config.toml
n_layer = 10
d_model = 384
n_experts = 256
experts_per_token = 6
d_expert = 96
d_shared_expert = 0
activation = "quick_gelu"
moe_layers = [0, 1, 2, 3, 4, 5, 6, 7, 8, 9]
router_score = "sigmoid"
normalize_top_k = false
routed_scale = 0.333
balance_loss = 0.000826
balance_bias = true
router_cosine_scale = 14.0
router_bias = true
init_std_router = 0.0247
lr_router = 0.00109
n_head = 12
n_kv_head = 12
head_dim = 32
vocab_size = 8192
norm = "rmsnorm"
norm_place = "pre"
norm_eps = 1e-05
positions = "rope"
rope_base = 10000.0
rope_fraction = 1.0
qk_norm = false
attn_scale = 0.177
tie_embeddings = false
parallel_block = false
init = "normal"
init_std_qkv = 0.0234
init_std_o = 0.0
init_std_up = 0.0234
init_std_down = 0.0
optimizer = "adamw"
lr = 0.000873
beta1 = 0.9
beta2 = 0.95
weight_decay = 0.3
lr_head = 0.00858
warmup_steps = 487
schedule = "wsd"
decay_fraction = 0.924
decay_shape = "sqrt"
final_lr_fraction = 0.0
batch_tokens = 262144
seq_len = 512
doc_mask = false
train_tokens = 1804000000
steps = 6882
dataset = "wikipedia_en"
Below are experts of layer 6 (counted from 0) of a mixture-of-experts language model. Rows are named router (the router's row for the expert) and show model dimensions 256-319. Each number is 50 + 15 x the weight over its row's rms, rounded and kept within 0 to 99.
After each expert's rows: "comes before" lists some tokens at least twice as common just after its tokens as in all text. This comes from a sample of Wikipedia text that the model never trained on. Tokens count by the router's weight.

# expert 237
router:39 62 52 39 45 48 54 35 62 62 48 46 61 46 63 55 54 83 64 53 26 48 27 47 66 24 55 78 44 65 52 57 51 51 55 55 72 57 46 36 46 79 61 46 35 26 65 56 37 52 26 60 47 67 71 54 52 55 39 81 52 61 56 50
comes before: ",", ".", ")", " and", "'", "–"

# expert 82
router:53 17 63 43 47 54 32 68 50 92 79 55 46 27 55 55 64 54 29 36 28 39 32 74 64 70 24 46 23 79 53 71 62 53 74 60 59 49 41 29 55 35 59 35 56 22 28 50 33 18 38 57 50 29 59 42 55 20 58 62 54 34 24 55
comes before: " |", "%", " \"", " million", "/", " ("

# expert 220
router:43 46 54 34 62 49 62 28 57 54 50 63 57 54 67 16 47 50 36 52 35 71 54 56 35 65 35 47 61 69 30 43 44 63 25 51 33 12 68 54 38 20 60 77 71 32 42 59 60 28 49 58 34 37 60 12 52 43 45 48 48 39 50 51
comes before: " in", " was", "s", " and", " of", " is"

# expert 210
router:52 38 66 33 75 25 56 55 15 55 68 42 37 70 58 53 56 58 52 40 37 21 49 28 34 55 72 44 42 42 58 87 69 42 50 88 54 38 51 60 33 38 65 40 29 58 45 63 34 36 48 46 55 50 37 50 38 47 25 64 49 28 65 42
comes before: " of", ".", ",", " in", "s", " to"

# expert 74
router:40 43 78 59 14 28 54 45 17 45 68 35 11 66 48 64 46 55 59 24 30 45 47 59 45 48 38 62 55 82 34 69 46 61 49 59 74 47 44 49 83 32 79 31 25 32 24 62 42 37 43 68 38 64 33 57 31 24 44 67 56 17 35 62
comes before: ",", " and", "\"", " of", "'", " ("

# expert 173
router:50 54 60 44 83 58 47 55 76 60 48 35 46 80 71 73 50 50 59 28 42 44 58 40 19 47 55 29 64 37 27 54 53 59 47 55 83 52 59 50 55 44 44 48 55 39 40 50 43 45 22 50 48 57 50 49 10 74 72 68 57 58 66 45
comes before: "\n", "  ", " place", " USA", " Succeeded", " —"

# expert 191
router:56 72 36 32 49 33 48 51 72 80 76 56 66 64 53 93 58 48 41 38 49 65 61 29 34 37 19 73 49 54 47 62 47 35 56 33 36 58 80 70 70 29 44 28 77 14 61 38 51 49 48 83 56 34 53 67 38 37 35 79 36 39 45 45
comes before: " |", "|", "–", " (", " ·", " York"

# expert 63
router:62 22 63 49 54 44 50 42 37 69 61 42 37 32 55 68 33 43 76 58 53 30 37 69 66 60 73 52 52 40 52 65 60 19 75 59 54 42 34 44 46 35 42 43 38 50 56 65 34 22 16 62 44 01 72 76 29 46 55 64 52 41 40 31
comes before: " |", ":", "|", " medal", " place", " –"

# expert 160
router:41 31 49 34 74 69 62 52 35 35 53 32 41 37 31 47 49 70 23 59 68 36 56 59 70 75 45 57 52 81 44 49 60 61 60 67 72 59 34 47 21 16 59 64 65 24 29 53 48 65 40 37 47 42 38 47 48 27 21 71 48 48 12 43
comes before: "–", ",", " |", ".", "th", "0"

# expert 105
router:26 38 53 40 64 52 40 33 59 80 79 33 39 44 34 84 30 72 61 57 71 20 47 37 51 51 79 51 50 43 53 54 32 61 45 18 48 74 54 56 39 53 56 57 56 41 28 52 26 39 23 62 54 29 46 55 13 37 47 68 41 71 51 45
comes before: "-", "=", ")", "\n", ":", " ("

# expert 50
router:42 30 46 44 46 43 58 33 54 54 58 55 48 49 51 91 33 35 44 46 48 49 64 33 45 43 59 43 38 39 49 55 47 51 81 31 69 72 69 58 45 37 58 15 53 26 37 23 39 47 28 43 55 15 85 77 31 25 38 34 46 65 34 31
comes before: " |", "|", "=", " round", " 1", "1"

# expert 143
router:46 37 37 50 57 51 55 43 55 44 59 30 47 62 76 36 70 59 38 37 46 32 34 61 38 52 43 53 45 61 80 52 44 41 42 49 52 59 56 25 46 43 31 52 58 28 28 58 62 47 39 51 36 62 65 46 68 25 47 58 35 66 39 52
comes before: " the", " a", " his", " their", " this", " its"

# expert 178
router:53 48 62 51 46 38 53 39 54 55 47 68 68 35 56 66 46 47 64 55 40 46 38 55 29 53 48 65 40 74 42 45 60 39 47 43 77 49 60 43 64 67 70 44 67 46 37 61 47 04 43 50 53 70 41 61 40 35 65 81 59 16 43 49
comes before: " of", "s", ",", " and", " who", "."

# expert 36
router:54 34 19 32 53 69 67 34 38 48 70 28 66 61 75 72 49 21 58 38 34 29 27 54 53 52 52 39 62 54 50 53 48 63 35 50 64 62 71 36 56 44 31 64 60 42 27 83 64 41 39 68 34 30 24 65 00 38 63 86 60 42 33 22
comes before: "=", ":", "See", "The", "History", "In"

# expert 163
router:35 42 60 55 66 59 57 38 47 47 32 35 46 70 45 38 46 46 50 47 44 47 32 56 34 34 59 62 28 57 66 72 53 36 54 31 59 63 52 42 35 32 57 60 36 48 44 64 48 41 50 55 40 75 57 44 44 39 55 76 49 24 39 55
comes before: " of", ".", ",", " and", "s", " in"

# expert 35
router:46 49 53 47 41 54 54 38 46 26 46 60 45 40 38 68 45 39 49 36 44 63 65 56 60 33 39 52 30 54 33 65 48 71 64 47 58 67 19 56 49 27 45 80 40 30 31 25 35 53 12 44 48 68 73 52 29 51 39 74 52 71 71 58
comes before: " the", " a", " of", " well", " an", " \""

# expert 188
router:56 54 73 38 35 44 36 27 40 52 76 36 54 86 77 37 48 66 24 21 33 31 41 60 68 43 45 66 68 48 54 55 71 60 50 53 61 55 48 37 52 42 50 46 62 52 32 51 36 28 25 25 34 20 66 35 41 55 41 73 88 36 36 47
comes before: ",", " the", " he", " a", " it", " they"

# expert 195
router:31 64 48 46 57 66 63 44 64 82 50 24 58 49 65 67 54 57 39 64 45 33 53 50 63 46 29 54 62 60 44 41 32 53 44 34 51 58 41 49 41 30 52 80 74 62 41 77 32 42 23 48 50 17 41 72 26 38 28 57 57 57 22 71
comes before: ".", ")", ",", "\n", "°", "a"

# expert 204
router:41 33 58 51 59 71 36 57 33 39 57 31 52 47 69 44 67 35 40 63 50 53 37 63 57 41 32 66 49 55 62 73 40 53 64 70 64 32 65 60 19 54 44 56 45 57 54 27 31 65 43 45 34 35 66 45 21 21 48 59 84 56 57 68
comes before: "\n", "-", "\n\n", ",", "The", " it"

# expert 16
router:50 27 42 47 35 52 44 39 62 62 55 60 42 50 67 67 36 47 16 63 20 46 24 65 43 64 39 63 39 53 39 62 60 40 75 73 47 87 62 53 20 57 35 24 32 42 32 53 38 42 45 41 39 63 36 50 15 47 49 77 45 37 38 58
comes before: " 1", " 3", " 2", " 4", " 6", " 5"

# expert 111
router:35 29 38 64 55 38 50 53 63 61 56 54 74 56 21 70 52 47 39 41 39 36 71 55 54 54 26 53 51 31 66 47 58 37 52 62 38 72 60 58 55 26 52 52 53 45 55 26 45 34 31 72 58 21 47 56 38 27 32 88 49 40 31 42
comes before: " |", ";", ")", "L", "N", "T"

# expert 189
router:38 49 48 40 41 26 45 48 67 61 36 69 25 36 73 67 31 60 63 31 42 52 51 37 60 54 56 61 39 44 21 54 43 48 60 42 59 50 47 56 41 40 49 52 61 32 36 27 54 25 53 48 45 36 62 81 27 50 37 77 52 41 14 40
comes before: ":", " |", " 0", " /", "\n", ";"

# expert 158
router:67 46 80 42 75 41 40 40 26 59 60 55 44 72 58 65 60 49 60 36 31 52 45 44 49 43 36 62 53 52 48 84 56 45 61 46 73 47 59 47 49 36 52 31 65 29 28 61 28 22 50 31 52 48 51 57 45 41 48 79 55 66 29 43
comes before: " |", "|", "–", " (", " m", "%"

# expert 235
router:55 39 49 29 55 58 38 55 54 61 53 32 45 45 75 43 35 65 43 69 39 35 20 67 35 48 49 43 25 36 55 62 44 51 51 56 50 30 47 50 60 39 53 33 66 51 29 38 37 05 48 72 41 34 59 27 29 35 57 65 38 28 52 50
comes before: "\n", ".", "%", " |", "°", "  "

# expert 71
router:57 65 22 51 30 37 82 74 54 70 49 73 33 51 58 50 62 43 34 57 28 49 61 70 62 35 37 65 50 87 19 81 44 47 58 73 79 42 41 29 67 46 73 35 69 31 41 46 61 19 43 63 44 31 50 45 47 20 72 70 69 32 40 59
comes before: " of", "s", "'", " season", " and", " was"

# expert 18
router:76 60 52 44 35 66 65 72 72 76 77 58 12 67 45 57 36 39 25 49 40 51 42 76 42 63 19 66 54 59 39 61 48 43 51 58 47 33 91 77 44 26 42 02 63 41 43 28 63 06 59 82 63 44 44 80 33 38 39 82 44 17 40 49
comes before: " |", "–", ";", " 0", "yard", " yards"

# expert 32
router:43 54 49 56 50 40 67 58 33 53 44 81 44 44 47 53 35 57 55 61 51 42 58 40 47 49 30 51 65 36 52 63 55 65 28 40 50 47 53 68 62 16 00 50 45 71 24 53 23 16 42 70 27 35 44 51 09 40 68 55 49 45 48 67
comes before: " a", " been", " also", " not", " an", " the"

# expert 215
router:51 48 61 38 43 54 24 52 57 84 90 38 44 42 56 49 37 57 23 56 24 28 41 63 55 50 56 40 19 61 55 81 46 36 46 29 33 25 40 41 61 38 42 28 68 36 35 65 54 00 38 84 47 11 45 48 30 19 60 60 50 26 31 59
comes before: "%", "|", "  ", " |", "\n", " 0"

# expert 92
router:17 31 43 52 51 45 63 59 51 87 61 45 40 44 63 60 50 43 57 32 35 36 31 64 57 42 27 37 11 52 32 67 98 37 71 68 36 31 28 66 69 53 36 72 35 39 45 46 33 22 47 70 40 55 62 48 29 61 53 67 79 28 44 21
comes before: "=", "\n\n", " He", "In", "The", " he"

# expert 46
router:44 68 28 53 23 36 48 39 70 66 79 63 52 28 60 86 58 63 49 42 29 52 65 35 35 49 45 42 55 55 43 57 39 49 49 18 43 64 55 46 40 42 39 45 41 40 47 50 60 44 51 54 51 31 47 39 05 45 48 77 55 36 51 50
comes before: "|", "  ", "–", "\n", ")", "aged"

# expert 83
router:55 32 50 50 56 29 58 34 63 66 45 13 21 46 47 87 41 49 50 51 45 07 55 54 30 37 55 38 37 52 44 50 39 47 43 42 36 61 56 42 45 49 42 42 59 43 16 56 37 37 52 40 55 43 37 56 00 47 33 41 47 65 42 45
comes before: "-", "|", " •", " Country", "  ", " Born"

# expert 150
router:77 51 38 46 40 38 60 28 57 63 21 46 19 67 68 99 45 42 53 73 22 33 72 43 35 39 20 42 50 50 38 78 73 79 51 25 57 52 66 42 31 36 63 36 60 55 23 48 40 35 35 28 70 34 42 63 23 46 48 40 46 41 53 55
comes before: "-", "|", " •", "=", " Country", " Born"

# expert 169
router:51 46 49 56 57 57 57 60 48 57 37 62 26 68 67 52 39 77 45 45 24 21 44 51 52 43 06 47 71 54 26 81 65 41 38 49 66 54 54 47 40 56 29 51 32 33 29 38 42 19 71 55 63 53 66 64 44 84 27 63 56 50 36 35
comes before: " the", " a", " in", " to", " his", " as"

# expert 140
router:63 44 74 33 28 56 52 45 43 68 44 44 35 84 59 58 65 51 38 30 21 27 50 56 57 50 55 49 71 51 55 32 55 51 50 42 62 48 30 65 52 46 53 45 59 28 20 54 14 49 46 44 57 47 48 45 36 41 44 60 51 50 21 53
comes before: ",", " |", " (", "i", "a", "n"

# expert 230
router:42 46 53 37 58 19 55 47 71 68 62 65 51 25 61 36 50 80 78 38 50 39 36 33 50 44 48 62 53 59 35 35 81 53 35 56 58 58 53 46 27 25 60 59 34 31 57 45 51 47 16 45 59 63 40 52 47 24 50 65 36 58 39 48
comes before: ",", " of", ".", " (", " in", "s"

# expert 130
router:40 44 45 59 58 36 37 29 49 62 71 22 57 52 81 61 37 52 60 43 23 17 45 49 38 39 34 56 35 51 53 46 53 45 57 39 34 30 57 51 55 36 40 57 75 43 54 65 42 54 26 78 47 46 69 38 24 54 65 63 71 63 43 77
comes before: "-", "|", "The", " -", " 100", "In"

# expert 45
router:43 59 54 49 66 71 44 56 67 47 46 38 62 21 76 46 31 69 53 21 59 48 46 47 60 60 25 71 87 57 49 42 46 58 44 53 44 45 61 51 30 32 52 43 55 34 44 65 35 33 24 55 63 37 31 29 48 25 05 65 62 40 30 78
comes before: ",", ".", "°", "–", "'", ":"

# expert 96
router:60 45 65 34 46 70 51 57 48 66 55 47 33 35 49 57 48 42 77 73 30 32 45 81 64 51 60 59 31 46 43 82 49 49 66 29 62 42 40 47 32 36 57 45 35 36 37 51 60 15 31 58 53 20 67 79 33 54 47 76 47 41 31 31
comes before: " |", ":", ";", "|", " (", " medal"

# expert 94
router:45 65 60 41 60 52 32 40 37 68 83 42 58 70 57 70 43 71 52 50 51 48 56 41 61 66 25 60 33 29 49 46 26 60 38 33 51 62 66 51 51 56 45 60 73 54 45 42 43 14 08 46 62 30 63 37 30 55 33 73 44 64 49 73
comes before: ":", " (", " in", ".", "°", ")"

# expert 154
router:58 45 53 54 49 44 22 52 30 57 70 43 45 52 66 58 40 80 58 43 42 36 59 44 50 31 58 56 48 53 60 44 47 38 46 23 22 28 44 59 39 40 30 52 73 49 24 57 50 04 36 60 27 44 47 67 03 38 31 55 58 59 00 63
comes before: "  ", "\n", "-", "|", " Candidate", " Total"

# expert 0
router:49 35 44 63 57 51 52 72 44 61 43 59 57 47 72 53 35 68 21 26 42 32 60 62 27 34 46 35 78 76 53 47 44 58 45 47 37 55 40 42 55 27 32 61 32 29 40 56 51 02 42 55 63 74 78 24 40 48 29 49 70 52 28 54
comes before: " the", " a", " to", " that", " on", " in"

# expert 11
router:65 41 53 34 55 55 24 46 58 68 35 42 37 47 84 67 31 49 52 42 54 12 46 52 42 51 32 40 47 42 58 66 69 45 74 52 64 56 69 82 41 57 49 23 50 42 49 61 30 60 31 60 35 49 41 99 25 59 45 61 48 29 60 21
comes before: " |", " 0", " 1", " m", "  ", " 2"

# expert 152
router:42 38 45 71 76 37 54 42 58 46 39 53 36 39 64 58 53 49 49 61 46 52 65 74 61 41 39 43 48 44 47 66 57 64 42 43 39 33 57 40 35 47 73 64 53 50 33 69 49 30 12 56 76 64 69 45 42 59 32 49 40 15 62 47
comes before: "-", "|", "19", " York", "year", "based"

# expert 64
router:35 31 47 36 37 51 43 50 61 48 74 33 17 64 33 83 46 55 59 46 53 54 57 55 35 40 48 22 55 63 43 64 48 63 71 41 56 40 50 42 52 32 37 45 47 49 50 51 29 40 37 44 29 43 63 44 03 56 70 66 73 43 58 41
comes before: "=", "The", "In", "-", "|", "On"

# expert 99
router:46 25 56 46 48 56 35 21 64 46 56 38 66 71 63 57 51 61 45 38 31 43 59 52 53 35 24 44 39 68 78 65 45 92 51 49 32 53 31 39 51 12 51 83 36 53 39 66 30 29 26 49 52 36 70 22 33 33 11 57 55 41 35 60
comes before: " was", " is", " the", " be", " are", " have"

# expert 33
router:51 44 66 39 60 59 42 41 65 27 47 56 62 57 50 59 72 50 74 63 52 25 79 38 61 23 32 67 51 38 76 45 54 36 49 52 29 77 62 53 31 18 39 68 41 57 57 41 11 36 28 42 38 51 61 46 33 36 51 61 37 52 71 43
comes before: "ed", "s", "ing", " of", " to", "ers"

# expert 79
router:76 40 72 63 54 61 47 49 49 55 53 28 24 87 53 14 33 54 54 44 41 37 30 54 41 57 18 51 29 36 59 32 39 33 18 50 51 61 74 75 39 14 44 67 42 51 36 54 47 43 51 69 47 37 63 24 46 29 63 47 59 50 53 48
comes before: "s", " and", ",", "ing", " in", " with"

# expert 184
router:40 50 55 65 37 66 37 72 48 49 70 54 30 49 52 60 75 55 74 34 15 29 56 40 56 57 25 37 49 51 10 56 36 58 41 44 73 52 74 39 55 60 40 50 48 41 33 65 58 41 45 63 54 42 59 65 47 37 33 72 55 51 31 88
comes before: "\n", "born", "19", "  ", "aged", "18"

# expert 196
router:80 46 40 48 37 60 64 69 44 78 35 62 36 70 67 53 40 34 39 43 30 26 66 74 78 17 50 76 53 57 44 73 38 41 56 69 42 47 49 43 55 54 51 19 67 19 52 59 52 25 28 51 31 47 58 66 39 46 63 65 59 25 67 59
comes before: " of", " was", "'", " is", " for", "est"

# expert 30
router:29 49 53 63 54 50 71 64 45 61 71 41 51 45 53 61 28 66 31 60 33 31 58 65 26 57 44 35 62 69 54 71 58 45 48 82 72 60 44 20 20 48 62 31 38 34 37 61 22 33 40 58 36 59 49 58 31 42 46 59 43 26 22 59
comes before: ",", ".", " of", " and", " in", " were"

# expert 137
router:56 42 51 48 49 47 36 48 52 43 21 40 47 08 59 42 43 62 46 69 49 00 49 54 54 63 49 76 49 37 41 59 52 30 57 42 52 63 59 58 20 37 70 36 45 27 05 54 42 34 63 69 65 39 58 63 41 33 12 76 50 21 38 52
comes before: " |", ".", "–", ",", ";", ":"

# expert 221
router:71 55 44 59 70 51 40 36 60 42 80 55 63 22 41 54 66 49 61 78 36 31 43 70 47 53 22 59 42 65 45 43 70 43 46 64 54 52 55 30 35 58 66 44 68 38 40 54 53 22 40 37 60 47 37 36 33 43 37 77 51 45 48 50
comes before: ".", "'", "son", "e", "on", "ó"

# expert 205
router:59 45 37 50 47 62 35 65 30 60 79 51 34 54 66 54 34 58 59 34 27 30 32 84 53 49 22 28 29 60 59 49 35 51 71 67 39 49 49 46 46 33 53 52 39 57 36 50 29 30 43 66 52 37 48 68 48 41 54 67 50 44 46 51
comes before: " \"", " |", "\n", "|", "-", ":"

# expert 190
router:35 48 60 40 51 67 35 49 46 61 43 41 39 55 51 30 32 63 32 09 20 51 12 61 35 38 43 41 43 25 74 48 50 39 46 47 73 41 53 47 41 47 56 39 44 67 30 61 26 48 42 46 49 70 65 51 49 45 44 65 69 26 29 35
comes before: ".", " of", ",", " and", " in", " to"

# expert 89
router:47 49 46 57 47 59 50 44 37 54 39 57 57 55 57 41 44 47 86 44 32 61 33 50 61 46 04 42 37 72 31 67 80 69 36 47 54 48 25 32 41 48 44 56 37 54 40 46 35 12 43 45 27 62 53 42 52 51 57 86 52 35 34 44
comes before: " a", " the", " of", " was", " an", " born"

# expert 246
router:42 69 58 61 67 58 58 22 73 60 59 49 63 71 66 63 59 68 19 38 23 41 49 69 61 58 50 68 46 44 63 45 34 45 57 62 30 51 43 36 42 12 73 49 61 66 29 60 35 30 41 42 57 22 47 37 46 41 37 61 41 35 30 40
comes before: " |", "0", "6", "8", "9", "7"

# expert 117
router:50 45 39 60 30 68 68 50 56 64 41 37 61 32 80 64 35 63 65 70 45 19 70 62 63 43 33 75 55 60 69 68 56 52 33 61 46 65 76 58 62 39 62 48 32 40 58 46 53 38 00 49 53 27 46 71 55 54 44 74 39 45 47 76
comes before: ",", ".", " |", " States", "\n", "n"

# expert 40
router:41 58 56 55 47 64 48 54 53 72 72 31 36 39 48 53 24 58 47 48 50 00 42 63 42 47 56 64 27 64 70 52 34 10 31 15 48 46 57 48 60 46 33 44 80 42 37 56 28 49 38 51 27 65 60 62 33 37 35 74 68 38 25 48
comes before: "=", "\n\n", "\n", "ti", "y", "tor"

# expert 141
router:49 60 49 74 70 53 40 84 76 45 68 44 54 55 18 60 50 64 45 36 41 33 50 74 68 39 34 48 67 53 67 42 49 41 60 63 36 68 48 50 56 34 54 88 40 28 38 61 43 54 51 50 51 52 38 32 13 36 25 68 59 33 30 38
comes before: ")", "P", "T", ".", "L", "S"

# expert 101
router:67 41 52 44 25 72 64 56 33 64 36 62 30 43 46 51 52 28 61 55 24 40 35 44 57 54 32 50 29 35 33 63 60 53 67 47 48 51 78 57 23 46 30 13 53 45 44 42 38 30 46 43 50 22 49 80 08 62 54 90 56 32 23 51
comes before: " |", "–", "|", " 1", "-", " 0"

# expert 59
router:26 28 39 29 56 50 39 54 47 60 45 21 69 59 68 55 55 74 25 85 47 49 50 49 48 54 30 78 38 38 47 51 50 66 56 35 57 50 39 74 45 46 54 34 60 28 09 53 30 34 18 63 39 54 61 29 29 43 59 55 57 51 18 65
comes before: ".", "°", "%", "′", "″", "}"

# expert 147
router:52 57 66 46 65 50 69 40 53 41 44 53 38 39 49 70 47 73 30 42 61 56 43 62 43 32 36 41 52 58 47 57 44 66 43 67 52 45 37 54 15 45 60 57 65 68 67 70 52 46 36 48 76 49 40 57 51 38 40 77 79 22 36 64
comes before: " he", " the", " was", " is", " they", " it"

# expert 166
router:55 58 64 16 39 52 66 27 55 77 24 56 22 35 63 78 27 57 34 45 50 44 70 65 54 23 73 56 60 44 50 79 42 29 60 73 53 57 20 58 35 53 71 73 62 77 48 78 70 37 30 51 57 63 53 46 26 43 41 64 59 23 70 54
comes before: " of", " is", " was", " are", " were", " year"

# expert 161
router:57 52 60 46 25 31 23 67 29 78 52 45 31 55 34 63 54 60 48 51 42 60 56 30 39 26 44 42 44 68 58 40 55 46 75 62 49 55 44 55 50 42 47 75 63 06 32 58 69 41 36 54 35 64 40 47 28 22 63 63 59 32 49 51
comes before: "=", "The", "In", " =", "On", "He"

# expert 125
router:33 36 40 45 58 54 37 62 62 77 55 31 59 41 82 66 68 61 35 41 39 12 55 38 39 67 32 54 40 37 73 47 59 25 42 49 54 70 81 46 44 11 39 57 45 45 36 46 27 31 19 56 81 58 61 32 20 50 50 53 48 52 58 65
comes before: ")", "″", "′", "2", "N", "}"

# expert 5
router:36 54 75 70 58 64 50 56 36 44 42 53 39 40 55 27 34 57 32 50 34 43 39 42 39 59 25 62 36 26 68 59 64 48 39 34 72 55 30 26 35 67 57 37 59 37 23 67 58 35 43 37 59 63 68 69 38 52 62 61 76 10 48 62
comes before: " to", " of", " that", " for", "\"", "ly"

# expert 37
router:39 49 37 36 31 42 60 39 45 60 38 47 52 41 47 88 27 37 51 69 29 44 77 32 30 59 59 47 66 50 43 52 38 48 71 30 61 84 90 68 31 27 51 32 55 12 36 29 41 31 22 32 50 23 59 75 21 33 36 35 48 42 18 35
comes before: " |", "|", "\n", "=", "–", ";"

# expert 26
router:23 60 50 41 63 44 33 54 60 81 73 55 26 67 61 82 17 46 31 35 64 15 61 27 44 31 57 60 38 54 66 73 42 62 58 26 34 47 76 53 39 56 43 56 56 36 28 57 53 34 50 61 36 37 54 67 14 05 45 66 53 36 36 54
comes before: "|", " |", "=", ";", "-", "\n"

# expert 251
router:24 52 44 60 57 59 51 23 70 51 72 41 37 56 55 93 40 47 60 36 57 03 67 29 40 53 60 45 43 63 60 42 50 45 51 34 42 45 42 33 45 37 50 64 82 41 15 71 55 47 18 60 37 37 40 56 09 28 67 68 42 46 28 23
comes before: "-", ":", "  ", "=", "\n", "|"

# expert 108
router:52 39 59 71 90 42 71 32 34 48 64 42 57 59 65 69 65 55 25 51 41 33 60 66 42 45 53 47 35 55 55 46 67 64 32 55 46 46 50 28 59 50 62 38 42 44 26 59 45 29 52 43 56 56 61 38 19 48 32 45 56 24 50 53
comes before: "-", "|", "year", "up", "based", "pro"

# expert 80
router:58 61 88 53 44 56 51 39 58 64 42 55 41 54 46 72 67 36 34 51 37 43 62 61 27 29 47 50 53 58 26 58 34 47 41 41 65 58 71 70 24 33 57 26 33 34 48 60 27 47 38 35 59 48 51 53 43 36 45 66 41 47 57 57
comes before: "s", "ing", " was", " and", " in", "er"

# expert 70
router:51 26 86 51 55 55 57 64 83 55 48 72 73 57 46 66 24 54 17 60 42 39 36 38 38 65 40 43 44 69 68 60 76 49 58 34 47 59 58 41 43 36 29 43 69 43 17 41 49 50 36 52 42 37 62 52 14 27 29 77 45 44 32 78
comes before: " not", " be", " a", " been", " to", " the"

# expert 247
router:51 26 53 41 56 53 36 65 59 61 60 54 48 59 29 49 36 46 43 25 34 00 63 57 54 37 49 37 23 65 45 43 40 56 53 72 53 36 45 34 57 54 62 64 56 56 33 71 53 09 38 51 51 50 45 33 47 34 57 55 53 42 40 62
comes before: " by", "\n", ")", " of", " was", "="

# expert 242
router:35 62 49 27 49 36 67 48 54 85 43 47 44 42 85 66 63 43 63 56 40 23 61 14 55 37 67 43 31 49 48 48 63 48 66 72 64 50 50 57 50 63 55 52 48 39 51 33 32 32 29 56 56 34 53 37 36 33 43 59 47 26 22 61
comes before: ".", ",", " |", "=", " (", "\n"

# expert 172
router:53 32 51 52 65 30 48 74 28 55 68 43 43 67 52 47 41 50 64 42 35 29 49 66 63 51 60 48 48 49 47 80 89 47 54 69 66 57 50 54 34 43 63 31 24 46 36 57 68 27 50 62 57 62 48 63 16 08 52 63 69 65 68 42
comes before: " \"", "\n", " |", "\"", " —", " ("

# expert 60
router:34 57 48 63 60 41 51 69 54 58 27 55 50 69 37 62 50 45 36 47 37 46 52 52 17 35 14 42 79 69 68 58 46 36 39 59 83 63 59 55 50 13 51 47 75 37 36 58 42 31 46 67 81 52 54 62 57 37 00 67 49 51 50 51
comes before: " in", " to", " by", " on", " the", " from"

# expert 159
router:46 42 52 41 52 48 53 71 49 86 72 42 19 53 50 55 41 47 39 51 38 31 58 63 37 59 63 48 24 40 59 64 47 51 63 31 38 53 61 42 59 58 34 10 51 51 34 30 52 13 53 50 43 47 65 60 06 31 61 59 74 40 32 62
comes before: ";", "=", " |", "\n", "|", " —"